Below are experts of layer 8 (counted from 0) of a mixture-of-experts language model. Rows are named router (the router's row for the expert), gate (a neuron's input weights, with its number), up (a neuron's input weights, with its number), down (a neuron's output weights, with its number) and show model dimensions 0-255. Each number is 50 + 10 x the weight over its row's rms, rounded and kept within 0 to 99.
After each expert's rows: "comes after" lists some tokens at least twice as common just before its tokens as in all text. This comes from a sample of Wikipedia text that the model never trained on. Tokens count by the router's weight.

# expert 2
router:46 39 44 43 59 66 55 48 29 62 42 49 48 58 63 46 47 37 69 65 44 45 51 56 56 61 54 60 72 56 22 38 54 53 69 56 21 46 43 54 39 47 47 54 58 60 51 48 51 39 45 48 40 55 48 41 64 63 66 44 65 49 58 66 60 46 41 52 51 46 45 74 53 49 60 50 45 46 46 47 42 47 45 56 45 56 54 48 47 62 65 54 50 40 51 56 60 48 37 42 54 69 48 62 60 44 60 61 49 53 57 50 48 58 43 66 62 53 43 40 27 52 57 60 39 59 57 53 51 53 59 48 52 34 59 47 29 38 40 60 50 53 32 61 35 39 59 41 32 46 55 63 42 54 60 42 37 49 65 39 68 28 78 52 42 32 59 48 57 60 42 48 45 43 51 48 38 43 47 36 54 61 44 67 27 51 53 54 53 47 71 31 33 63 53 21 58 52 40 39 48 54 54 45 42 43 56 37 46 69 63 41 59 52 54 49 38 57 46 49 44 44 58 55 37 49 43 63 41 42 52 56 56 63 38 57 36 58 67 39 53 60 48 60 57 58 46 41 49 39 55 55 58 34 46 58
gate0:61 39 45 35 62 48 49 37 39 58 42 48 47 56 44 63 65 60 52 44 43 48 45 42 55 51 63 43 61 57 41 36 22 68 54 47 41 51 46 46 53 52 57 48 58 61 58 45 52 50 51 61 38 52 46 50 56 40 52 39 42 56 39 47 54 27 70 44 67 42 44 59 64 45 54 51 57 26 54 45 56 54 46 40 35 61 36 61 53 43 48 35 61 50 57 65 62 42 67 56 49 67 61 45 56 42 45 57 42 28 53 60 55 59 47 35 46 40 57 58 35 73 38 50 50 53 68 66 47 49 59 36 54 50 56 47 53 65 45 47 49 52 35 72 47 40 50 40 40 44 76 52 46 46 51 60 52 54 60 46 48 63 50 55 35 42 46 47 57 60 62 34 56 39 34 42 62 46 47 53 58 23 38 59 36 59 45 50 55 40 50 48 61 39 56 37 45 51 45 39 45 60 48 56 67 53 53 60 57 44 48 44 30 79 61 53 54 59 40 62 43 54 55 44 35 64 59 71 50 41 70 34 44 46 46 66 48 60 57 61 44 42 33 68 49 64 45 58 36 31 43 53 57 45 47 52
up0:59 52 57 29 34 60 43 55 59 56 43 40 55 53 44 69 46 61 44 41 42 62 43 46 47 55 69 49 43 46 54 34 58 43 57 47 61 40 67 36 60 40 56 46 56 55 50 46 51 40 52 67 45 67 46 33 41 46 53 42 41 55 50 73 49 57 58 49 78 52 63 61 43 44 24 59 55 45 48 55 46 47 41 53 45 69 51 39 30 64 50 33 31 49 67 45 42 57 49 41 54 55 54 55 42 35 60 56 42 33 34 43 58 45 61 57 59 67 50 54 57 59 59 47 54 28 51 51 46 59 44 60 52 51 30 52 32 59 59 39 45 48 17 38 56 56 49 50 54 44 66 64 54 40 39 52 36 47 51 48 46 45 52 62 46 45 52 51 72 44 64 53 45 57 36 50 40 58 37 56 55 61 44 56 50 37 49 49 46 60 56 67 56 38 43 38 41 62 57 56 48 51 33 59 49 40 53 56 66 53 42 52 20 58 52 68 57 35 42 53 65 52 55 49 45 39 49 61 42 49 49 19 46 52 49 59 37 41 59 50 57 64 43 66 59 45 44 40 46 53 49 52 54 40 67 64
down0:48 36 33 51 66 46 50 58 44 49 40 53 43 47 39 37 34 43 48 60 49 51 67 32 46 39 27 47 42 38 42 49 48 39 52 40 43 71 63 50 53 47 57 57 54 42 47 61 52 71 30 45 34 65 32 66 42 55 33 64 48 59 48 42 48 45 32 69 59 60 61 56 51 62 55 58 60 69 64 43 56 52 40 54 55 41 46 39 50 42 46 47 59 44 72 44 68 55 55 45 40 59 50 62 47 54 55 54 49 38 57 46 59 54 51 70 25 52 43 56 58 37 39 43 46 38 56 50 51 53 44 63 37 48 44 56 50 48 56 56 57 56 49 49 39 57 51 56 41 50 32 58 46 46 50 64 51 47 38 67 52 45 54 63 35 80 46 49 48 42 45 50 52 53 38 60 61 43 45 55 37 73 48 31 37 61 40 50 36 45 31 45 60 63 41 55 52 48 43 45 39 54 66 65 67 60 41 50 53 38 46 59 48 49 46 32 53 64 66 46 59 46 50 47 46 40 51 45 40 64 65 29 44 49 56 74 45 39 42 41 60 59 54 60 56 40 56 38 43 54 64 42 34 56 63 35
comes after: ",", " in", " of", " the", ":", " and"

# expert 1
router:42 19 35 46 57 51 32 38 43 44 39 44 32 59 52 59 52 47 46 45 32 44 59 62 55 49 52 55 73 75 35 45 48 37 54 60 32 37 50 60 57 31 33 51 63 62 52 38 43 56 50 53 51 52 42 46 64 62 63 52 54 57 45 44 58 55 55 59 60 41 37 42 42 37 55 50 41 38 46 46 37 48 51 49 43 61 57 44 54 48 54 50 67 41 71 36 45 60 46 34 52 52 55 55 56 39 46 52 31 68 67 53 35 41 47 49 59 41 61 41 36 43 36 49 42 48 51 53 55 52 59 51 57 39 61 57 45 41 56 63 49 37 33 61 27 42 55 69 42 41 65 52 38 59 39 53 58 56 45 46 51 34 54 51 35 51 41 49 47 64 47 60 51 42 51 52 34 52 53 42 52 46 50 77 32 61 25 57 60 42 54 48 36 58 44 42 66 67 46 31 43 44 54 38 55 49 46 38 43 52 45 43 41 36 63 54 56 44 34 34 54 34 34 46 43 47 59 61 57 43 51 60 64 51 39 47 57 60 67 50 41 71 53 52 53 42 58 40 68 53 67 50 58 46 53 53
gate0:36 40 38 43 46 34 48 55 47 33 35 61 57 57 63 70 41 49 48 59 47 47 64 37 55 31 57 37 58 45 53 65 57 50 43 61 40 37 52 44 48 61 54 37 53 58 48 46 49 39 49 56 59 38 50 39 51 56 58 50 55 58 50 47 27 51 56 31 45 77 55 57 64 55 62 49 63 52 33 63 63 57 49 40 50 55 50 40 62 54 45 36 61 45 43 51 47 50 37 51 64 55 40 55 52 49 21 53 65 35 38 55 33 65 67 66 58 48 58 47 56 55 46 55 50 38 73 57 55 53 49 37 46 67 52 50 56 56 59 57 37 43 60 67 39 68 51 44 49 40 42 55 28 69 31 57 60 41 44 52 44 54 48 33 45 52 56 39 57 43 51 51 62 43 59 45 38 52 58 42 64 38 42 57 48 52 68 35 43 56 65 66 46 44 46 38 37 36 34 53 61 59 63 35 44 53 46 48 45 62 32 38 39 36 51 42 44 52 27 49 61 59 67 57 38 63 53 58 52 52 54 43 39 47 57 51 49 41 36 67 57 51 33 48 46 56 53 43 41 53 62 42 63 44 73 57
up0:42 63 47 55 58 53 41 65 40 62 28 45 65 36 63 27 34 64 58 51 49 48 56 66 37 64 65 57 59 59 82 54 58 61 42 45 44 49 42 51 53 56 43 51 47 58 68 68 61 42 47 55 50 53 55 57 42 63 43 53 50 69 40 38 42 66 42 59 40 47 46 67 49 63 62 45 59 59 53 39 54 51 48 55 47 55 30 40 50 61 63 31 59 46 27 51 62 48 56 43 57 41 41 45 53 47 38 49 44 57 41 45 63 41 34 44 47 53 49 55 64 51 52 44 70 41 35 43 33 44 65 46 65 44 45 51 36 55 45 50 39 33 43 49 39 50 50 49 45 52 59 32 35 55 71 32 60 58 58 39 44 55 63 40 40 46 46 44 62 46 42 47 41 44 51 19 55 46 48 51 61 36 55 46 47 45 42 43 45 62 47 46 50 48 35 57 43 61 51 55 52 50 44 65 55 56 55 63 47 72 52 54 59 61 45 40 45 48 43 62 47 53 47 41 43 43 56 57 55 57 31 65 56 53 66 72 52 48 63 40 40 21 55 54 41 43 34 62 33 54 39 59 53 46 38 45
down0:57 44 34 50 44 46 52 56 46 40 45 36 54 36 56 59 53 55 49 46 38 50 44 38 76 56 49 47 58 59 63 45 41 60 31 40 57 57 46 53 60 42 45 53 56 32 63 42 48 54 38 42 32 57 47 56 65 63 50 58 33 79 59 46 49 55 47 65 52 60 49 62 42 55 54 39 37 66 56 58 31 52 73 36 56 64 40 61 42 48 55 44 63 59 43 41 54 50 42 51 55 50 42 59 64 53 41 59 60 42 41 69 56 34 58 55 49 45 45 56 54 53 45 39 32 40 48 61 48 38 33 34 57 52 53 51 50 62 52 38 40 55 41 54 78 42 64 51 43 48 60 54 33 50 33 45 77 42 26 56 60 34 35 48 50 44 48 51 50 55 52 47 48 40 47 31 55 69 55 47 52 36 42 51 51 47 64 53 59 52 57 56 37 49 34 39 66 58 49 48 51 58 70 41 61 49 44 56 50 47 25 48 34 51 56 40 42 56 30 59 51 51 43 41 54 56 24 49 58 50 53 50 48 55 58 52 47 52 50 33 52 57 49 42 28 47 63 49 46 31 76 54 65 53 57 54
comes after: ",", ".", " (", " and", "′", " $"

# expert 8
router:26 55 47 45 47 56 45 54 55 33 47 45 45 59 58 58 55 35 49 58 43 52 80 43 43 58 56 50 69 39 21 58 56 58 60 56 44 57 55 63 44 38 34 74 33 49 56 51 44 47 43 59 54 51 41 47 74 64 64 48 59 58 55 51 51 56 47 58 54 32 32 40 53 60 64 46 54 43 55 54 42 59 50 43 40 37 48 47 45 60 66 36 48 38 51 35 41 42 23 55 51 57 47 55 32 38 51 58 54 67 51 62 55 50 55 54 49 60 44 54 46 62 44 34 53 41 43 44 51 46 61 47 55 46 46 45 51 51 50 55 46 57 38 57 30 38 48 60 53 38 52 61 32 57 44 56 65 43 56 49 66 51 54 52 43 40 57 59 35 55 55 37 50 53 53 29 38 62 61 30 68 76 35 51 26 53 30 60 54 33 53 65 48 58 52 59 63 63 41 48 49 63 44 59 42 31 31 42 39 47 60 53 45 56 53 60 56 49 50 31 47 45 51 50 31 45 62 61 54 36 59 59 56 44 35 46 45 55 47 33 28 57 44 47 48 52 60 60 54 53 59 43 60 44 52 42
gate8:72 43 45 50 62 64 45 55 54 37 73 40 53 65 33 42 33 71 50 36 42 65 51 41 57 57 43 61 49 52 52 29 43 54 40 53 52 38 72 37 44 45 38 58 45 44 50 45 49 47 43 37 53 52 76 44 41 32 59 46 63 33 76 51 45 74 38 47 40 57 64 51 48 55 45 51 51 46 45 69 49 41 28 52 44 65 54 48 57 44 48 50 65 58 45 35 49 40 52 50 65 48 59 49 38 57 64 64 55 55 30 67 48 59 47 42 49 46 53 42 41 51 46 39 59 39 35 55 69 52 56 53 49 57 64 52 52 46 57 41 58 51 59 41 51 42 52 71 55 33 55 52 48 53 60 42 36 51 38 50 69 58 51 43 44 54 64 55 22 45 51 34 69 41 37 58 68 49 45 54 38 55 51 47 51 67 65 58 56 51 54 51 57 50 61 45 58 50 44 45 48 75 44 54 58 61 43 40 56 33 71 46 41 37 59 48 49 48 38 42 49 66 64 48 46 53 58 40 58 45 53 70 48 42 34 53 46 50 36 59 46 60 58 54 52 69 55 46 63 48 36 51 50 41 43 56
up8:52 51 64 33 48 47 61 51 40 51 48 78 31 46 55 52 61 57 41 33 53 51 50 40 41 43 39 54 42 59 65 60 41 47 59 43 35 57 65 59 52 59 53 49 62 57 57 60 58 56 48 38 54 56 47 53 62 49 39 51 38 64 63 58 45 43 53 45 48 61 56 55 42 36 70 59 44 39 43 67 42 51 58 47 43 52 51 78 48 58 56 58 56 44 45 40 51 66 61 46 43 54 41 41 62 57 31 56 22 47 32 37 52 54 50 47 54 55 67 54 33 60 48 41 50 43 49 40 43 44 51 63 68 48 34 46 54 48 53 41 50 78 51 50 28 27 42 59 63 54 37 38 61 59 51 62 36 51 44 37 63 55 53 55 68 51 60 63 58 60 47 63 65 45 32 39 40 30 42 26 54 47 53 28 62 65 42 52 57 53 52 39 35 47 36 51 53 44 45 55 53 51 48 55 55 59 53 50 70 43 53 49 50 49 49 48 30 53 52 70 37 41 75 56 56 44 64 61 46 51 56 48 51 38 45 57 64 54 51 60 49 61 41 54 48 63 53 44 50 47 32 51 51 26 49 51
down8:51 55 48 64 43 56 57 23 59 64 43 48 41 46 65 36 79 52 33 40 50 59 57 53 53 54 30 68 33 53 46 64 51 60 40 57 59 51 49 36 66 54 38 58 45 62 45 74 50 27 51 48 37 46 61 52 48 45 45 48 48 41 69 36 33 47 61 41 53 45 40 39 55 58 47 29 58 36 43 43 60 31 39 53 55 52 50 54 34 71 49 52 52 43 46 66 45 42 48 57 43 36 57 50 52 57 46 50 59 45 56 63 59 43 41 49 56 50 46 54 37 53 47 77 62 45 51 50 38 47 55 46 46 48 55 51 43 43 63 30 54 44 39 33 58 45 55 61 52 58 55 43 73 43 69 65 49 33 53 52 51 40 42 57 58 61 69 39 48 62 44 43 48 46 51 52 52 51 33 31 59 66 49 59 47 43 40 62 61 24 48 33 62 45 58 54 54 59 38 54 34 55 42 53 48 57 55 35 40 54 50 53 47 37 53 46 41 41 52 58 56 39 66 59 46 53 60 50 38 52 49 74 33 51 45 64 64 57 53 59 36 32 49 59 51 45 63 45 46 37 56 57 56 54 44 42
comes after: "  ", " 0", " 1", "\n", "-", " 2"

# expert 11
router:29 45 37 70 53 65 55 37 32 44 50 60 26 57 57 65 63 48 85 51 45 67 68 59 33 61 63 60 62 59 34 62 65 66 57 68 58 45 44 38 64 45 40 35 47 32 46 30 28 55 34 45 43 48 43 43 50 60 70 37 47 48 55 59 58 43 42 45 42 35 34 40 37 56 55 44 34 26 47 61 30 40 44 52 46 46 40 66 42 35 51 38 65 38 42 39 54 44 59 49 43 65 58 49 58 64 59 53 36 47 43 36 61 44 46 56 50 53 39 31 56 59 36 46 45 44 56 42 52 45 47 45 37 54 51 58 51 33 51 48 60 49 38 64 54 54 49 47 38 45 62 54 43 50 36 41 46 41 60 48 69 36 65 47 31 54 43 53 56 56 59 40 47 39 50 38 56 42 53 55 59 47 53 56 40 58 41 54 58 42 66 61 38 61 50 34 62 47 49 47 54 59 56 42 57 53 47 32 40 60 56 35 64 46 43 45 55 45 42 55 41 43 51 63 38 48 53 48 50 58 42 55 55 39 48 52 33 43 52 44 49 60 40 54 64 43 55 55 51 47 54 55 50 45 40 52
gate9:50 49 63 59 48 47 45 56 41 44 50 39 50 58 51 57 58 38 67 35 46 56 56 58 43 43 50 67 80 41 33 70 53 58 50 70 36 46 55 56 35 42 55 46 27 42 52 42 41 49 57 58 53 41 49 71 43 40 56 44 61 33 43 42 53 47 39 55 56 55 52 29 49 56 43 43 46 52 49 40 55 62 57 30 62 55 42 52 69 30 43 43 48 43 72 43 28 35 59 46 49 52 54 46 48 61 48 46 59 43 37 25 48 56 46 34 54 43 59 51 40 53 60 52 38 55 48 55 47 57 53 60 47 55 31 49 56 42 57 49 55 62 40 61 34 62 50 39 57 63 61 55 53 60 65 50 59 34 56 54 47 48 57 75 47 23 25 64 31 38 56 54 67 56 45 55 64 44 57 42 44 58 55 53 46 57 52 53 34 53 51 57 56 49 40 47 45 42 59 59 54 52 47 63 63 48 52 30 51 61 37 39 57 38 49 62 55 45 61 53 32 48 43 58 51 51 59 61 31 41 32 56 53 35 43 37 46 43 65 42 56 59 66 30 55 41 57 63 57 44 54 62 58 39 42 42
up9:64 53 53 48 53 59 52 55 56 53 45 28 43 62 45 23 65 56 46 51 59 39 53 51 46 41 59 37 53 51 32 44 61 47 56 39 40 50 56 44 36 48 55 49 52 33 53 49 50 53 67 43 46 60 50 55 50 49 49 65 51 48 43 62 53 65 57 51 37 63 64 53 49 47 41 49 42 36 40 47 47 49 68 53 32 48 52 55 43 37 68 51 41 52 48 33 35 62 59 43 47 40 50 48 41 48 33 46 45 58 59 59 74 43 58 57 42 57 53 63 45 54 52 37 40 47 66 40 52 48 52 46 48 65 56 49 58 37 59 48 58 60 53 62 71 54 36 44 44 61 65 67 43 54 54 42 65 64 33 27 52 69 52 55 44 49 65 57 60 47 55 45 46 46 48 55 42 56 63 59 43 59 47 65 44 42 55 38 67 47 34 52 36 55 40 60 49 44 43 43 51 54 47 71 38 36 69 56 65 63 45 27 40 55 46 67 41 34 36 59 51 60 56 20 57 56 37 47 59 28 41 58 47 49 39 49 59 40 47 47 39 71 67 66 38 48 33 43 46 51 33 66 45 49 36 62
down9:52 46 51 59 53 49 47 49 48 49 55 67 36 75 55 46 36 38 59 52 46 53 38 37 52 36 52 66 49 60 47 41 48 37 33 39 50 45 46 41 41 46 45 37 61 44 48 43 54 50 50 42 45 63 40 52 36 63 54 58 43 52 41 47 56 47 75 41 54 58 43 40 40 47 49 62 51 51 41 56 56 56 69 57 56 44 58 60 45 37 42 36 57 53 50 40 47 49 43 50 69 53 41 36 38 69 62 70 73 37 58 52 64 43 48 44 58 45 50 50 45 61 41 49 39 37 59 59 42 37 62 51 41 72 52 48 45 42 59 49 55 72 52 56 36 67 65 57 49 34 46 75 70 46 60 65 65 66 37 61 36 63 38 61 53 41 37 51 61 50 61 53 48 46 43 53 42 55 52 56 39 61 47 33 48 62 28 51 63 69 63 65 51 30 49 45 58 42 52 50 32 48 64 46 46 56 48 67 59 53 44 57 61 65 46 58 33 49 60 60 55 50 45 48 37 58 54 50 54 43 43 49 63 49 55 34 40 57 37 34 38 63 62 66 48 39 55 45 70 38 63 46 67 32 50 57
comes after: "=", ".", "\n\n", " =", "\"", " is"

# expert 13
router:52 55 56 41 49 63 54 40 52 49 45 60 39 68 49 41 57 43 60 57 40 52 52 42 56 68 62 50 51 51 48 49 66 77 73 63 34 32 57 60 40 45 34 59 55 47 52 33 45 62 42 39 53 42 54 45 73 59 65 44 51 35 65 48 37 45 42 37 37 48 43 31 47 49 56 53 51 45 33 52 44 44 57 50 41 42 51 50 46 51 72 40 42 54 67 48 55 61 49 56 49 47 52 61 65 38 49 59 51 50 56 48 55 33 48 48 40 64 40 46 51 73 46 30 58 42 56 59 63 73 58 43 40 31 62 60 33 37 58 60 53 39 36 57 47 47 50 60 40 48 66 58 53 52 39 36 45 32 67 37 58 19 65 39 54 53 43 51 61 44 43 63 55 54 53 56 41 48 51 39 48 60 52 44 45 72 52 65 52 29 69 51 51 55 53 47 34 59 53 45 55 59 53 55 58 39 52 52 38 51 62 47 45 53 48 49 41 36 37 39 49 45 54 46 34 40 52 51 47 32 54 60 63 72 27 60 46 28 64 53 54 62 55 55 57 47 52 50 54 58 45 67 51 42 46 58
gate1:42 58 60 45 52 35 39 57 45 59 57 43 46 44 43 54 52 50 49 55 43 26 52 27 64 48 48 45 47 43 49 48 52 33 61 55 57 57 52 47 49 63 68 46 44 47 43 65 66 57 37 28 55 43 39 48 48 45 35 73 61 65 66 55 61 35 48 43 45 51 53 60 37 45 70 63 40 18 57 50 48 57 47 56 61 62 46 62 43 65 57 68 61 41 39 68 61 61 51 54 46 72 63 45 70 46 43 66 40 60 51 60 54 50 48 48 56 52 68 65 58 56 25 74 57 43 45 65 55 46 67 61 43 35 48 53 42 47 41 47 40 65 52 59 40 56 57 56 57 45 53 50 58 52 52 37 36 36 44 35 27 47 56 43 45 49 42 43 49 44 63 54 57 68 50 45 69 60 46 41 66 33 51 60 53 40 40 52 61 50 45 30 55 68 48 44 48 45 56 52 52 42 49 56 51 60 46 61 49 44 38 49 53 33 47 57 64 46 60 50 29 50 39 39 33 47 39 59 50 63 43 46 55 44 41 55 50 45 53 47 46 72 46 53 33 46 46 55 36 55 56 49 60 53 61 68
up1:69 57 45 48 72 53 75 53 44 54 47 50 63 50 40 44 51 48 34 49 47 44 42 47 43 40 56 62 68 54 48 55 38 41 55 58 70 50 59 38 51 50 52 61 61 43 43 59 35 60 47 61 61 54 60 47 39 59 55 48 69 50 70 35 54 55 57 51 48 37 47 50 64 40 26 43 59 45 41 32 52 49 47 52 53 66 40 54 38 46 59 58 62 65 49 65 45 63 41 55 52 42 49 38 52 43 72 53 46 65 75 49 49 58 40 29 58 31 60 62 56 65 52 64 55 64 43 44 42 55 53 48 62 27 25 59 33 51 43 47 50 39 48 48 26 50 49 45 45 56 53 56 49 45 53 49 53 45 66 36 67 43 42 68 54 49 55 49 43 35 46 36 58 68 50 55 68 44 43 52 46 55 68 41 45 68 30 51 52 48 56 69 49 44 59 42 39 49 57 54 46 59 52 52 61 43 55 59 52 55 65 42 40 44 53 48 55 66 56 59 60 67 46 66 33 58 40 37 61 43 61 39 55 46 49 44 34 42 65 59 52 38 50 45 44 50 26 48 50 63 63 48 40 45 58 63
down1:37 50 64 55 33 36 45 57 44 60 55 50 32 45 47 54 60 54 58 41 45 55 57 51 50 34 68 48 33 46 48 52 45 60 47 53 32 48 54 41 51 58 53 51 59 54 52 37 50 50 44 50 37 62 67 53 45 54 57 46 44 49 62 48 46 73 54 57 43 71 61 53 49 37 58 51 41 28 53 38 53 23 50 61 56 49 47 46 58 57 47 52 58 51 66 61 72 53 52 29 63 47 49 58 70 69 46 57 66 57 44 40 62 31 37 50 42 43 50 68 53 62 65 69 56 55 63 60 48 48 46 48 38 36 41 49 44 58 39 67 56 49 61 48 40 61 77 69 49 32 60 48 44 65 59 50 27 59 39 60 41 60 42 62 48 57 42 41 63 45 49 64 48 34 66 46 49 57 46 48 39 33 63 33 61 51 46 44 53 51 36 47 60 56 53 60 53 50 45 41 55 47 55 50 59 45 49 48 53 31 65 58 52 56 48 43 48 36 42 50 51 31 32 33 52 50 44 36 65 40 32 30 41 42 60 59 56 57 49 40 45 63 43 45 56 41 36 53 26 41 44 52 51 63 57 57
comes after: " |", "=", ")", " the", "|", " The"

# expert 5
router:47 44 42 55 52 55 49 27 35 48 61 56 46 60 65 47 53 41 51 64 54 43 53 54 47 63 61 54 54 47 41 39 77 35 52 33 43 53 41 59 51 56 39 56 46 61 53 63 31 61 51 48 56 60 50 35 50 42 60 41 59 36 59 49 43 52 28 66 51 35 46 37 34 59 59 49 43 51 39 61 50 45 49 61 44 52 49 39 48 39 56 52 65 55 54 43 49 50 51 42 51 63 59 44 50 38 41 53 47 64 57 59 68 53 31 53 47 64 51 40 44 62 44 63 45 56 61 30 71 50 52 49 52 52 62 65 47 57 54 58 52 47 46 55 42 56 31 56 38 36 70 55 37 60 49 43 62 45 52 52 67 36 65 43 38 43 57 81 50 46 64 45 62 47 32 60 55 54 50 35 55 65 58 56 24 60 33 60 64 41 57 56 39 37 35 37 49 56 47 22 54 61 58 55 65 36 43 49 50 54 61 44 45 43 39 64 41 54 57 44 43 36 54 50 44 39 34 55 52 37 42 56 50 68 39 48 30 44 55 35 53 62 34 52 56 45 69 48 54 54 52 54 61 51 32 62
gate0:48 59 61 54 48 52 49 67 60 56 60 42 28 59 60 50 56 49 60 52 66 40 45 50 30 49 56 55 48 49 54 54 55 43 57 47 40 52 33 76 67 54 55 52 52 52 61 43 45 70 58 69 27 33 32 67 33 63 55 51 54 53 52 56 49 63 51 42 59 48 41 45 42 40 51 58 50 69 51 63 64 43 46 57 41 54 46 59 38 55 30 76 71 53 58 59 65 52 46 57 42 54 43 53 44 51 55 72 51 38 64 53 44 67 45 37 47 52 34 50 44 56 67 59 48 57 67 63 60 47 46 39 52 54 50 48 41 37 44 48 31 42 50 57 60 35 53 51 44 42 51 39 33 56 46 36 58 52 53 56 39 44 55 35 44 45 70 53 55 45 69 54 59 55 51 55 50 41 58 40 46 53 58 68 57 69 63 53 56 41 45 39 65 62 60 62 45 53 36 42 52 45 50 59 73 55 52 57 57 42 36 63 64 40 46 60 39 58 49 48 53 38 34 31 60 58 59 51 42 37 48 52 45 68 25 40 32 61 53 62 61 60 66 55 52 63 59 48 49 55 42 51 64 57 40 56
up0:45 49 39 45 55 58 53 48 46 51 37 44 48 34 62 46 55 58 47 52 71 37 45 47 53 48 51 46 35 60 37 41 66 69 47 53 50 56 61 51 43 70 50 59 45 42 40 44 50 49 46 44 30 61 42 49 51 26 52 64 65 48 64 44 48 39 42 39 44 51 43 37 59 39 56 46 48 48 38 55 45 83 33 54 59 38 45 56 50 51 49 44 52 62 59 34 60 40 43 38 45 49 70 56 35 48 61 52 55 59 45 46 44 55 37 46 60 68 62 43 49 40 48 49 49 47 61 62 64 54 60 55 59 69 52 31 50 36 40 50 32 34 30 39 60 29 39 48 69 33 28 55 44 65 55 54 59 52 44 49 55 70 43 50 41 57 48 36 58 45 46 40 38 43 54 50 64 57 54 53 56 43 64 46 53 43 49 53 29 49 49 60 67 55 58 40 56 72 39 62 65 49 42 53 56 48 36 44 67 65 55 54 62 60 39 42 51 64 42 53 44 48 62 68 29 50 47 28 33 47 66 50 57 36 58 33 49 45 36 40 41 48 41 52 57 51 42 46 39 58 48 41 50 63 42 48
down0:55 38 48 47 22 33 56 61 58 40 38 56 55 49 60 48 37 58 52 59 58 43 63 63 51 64 57 53 31 66 41 40 76 73 57 41 39 60 45 50 47 44 42 66 41 43 49 51 47 43 50 46 47 36 55 55 45 45 36 51 49 48 62 60 54 42 51 53 39 40 47 41 41 49 64 44 59 41 67 46 36 36 67 52 52 55 49 47 50 43 44 37 48 45 50 61 57 45 54 57 61 60 51 64 40 53 37 52 65 37 48 46 27 51 62 46 38 56 52 55 44 47 60 41 25 55 47 60 63 46 50 38 52 38 47 35 58 60 67 67 68 56 33 49 75 51 64 52 69 35 50 30 44 44 48 51 56 35 62 55 28 43 45 58 56 58 48 57 42 50 55 51 52 45 57 47 50 54 57 41 65 51 60 55 52 41 69 52 41 35 31 56 66 51 45 41 60 38 55 58 50 45 59 59 61 60 36 55 63 41 51 42 56 55 64 50 53 47 29 54 50 64 46 45 56 65 77 72 41 58 64 33 54 47 47 63 44 47 56 57 29 70 42 46 61 51 50 51 49 50 55 61 57 50 57 40
comes after: "\n", "-", "|", "\n ", " Al", " by"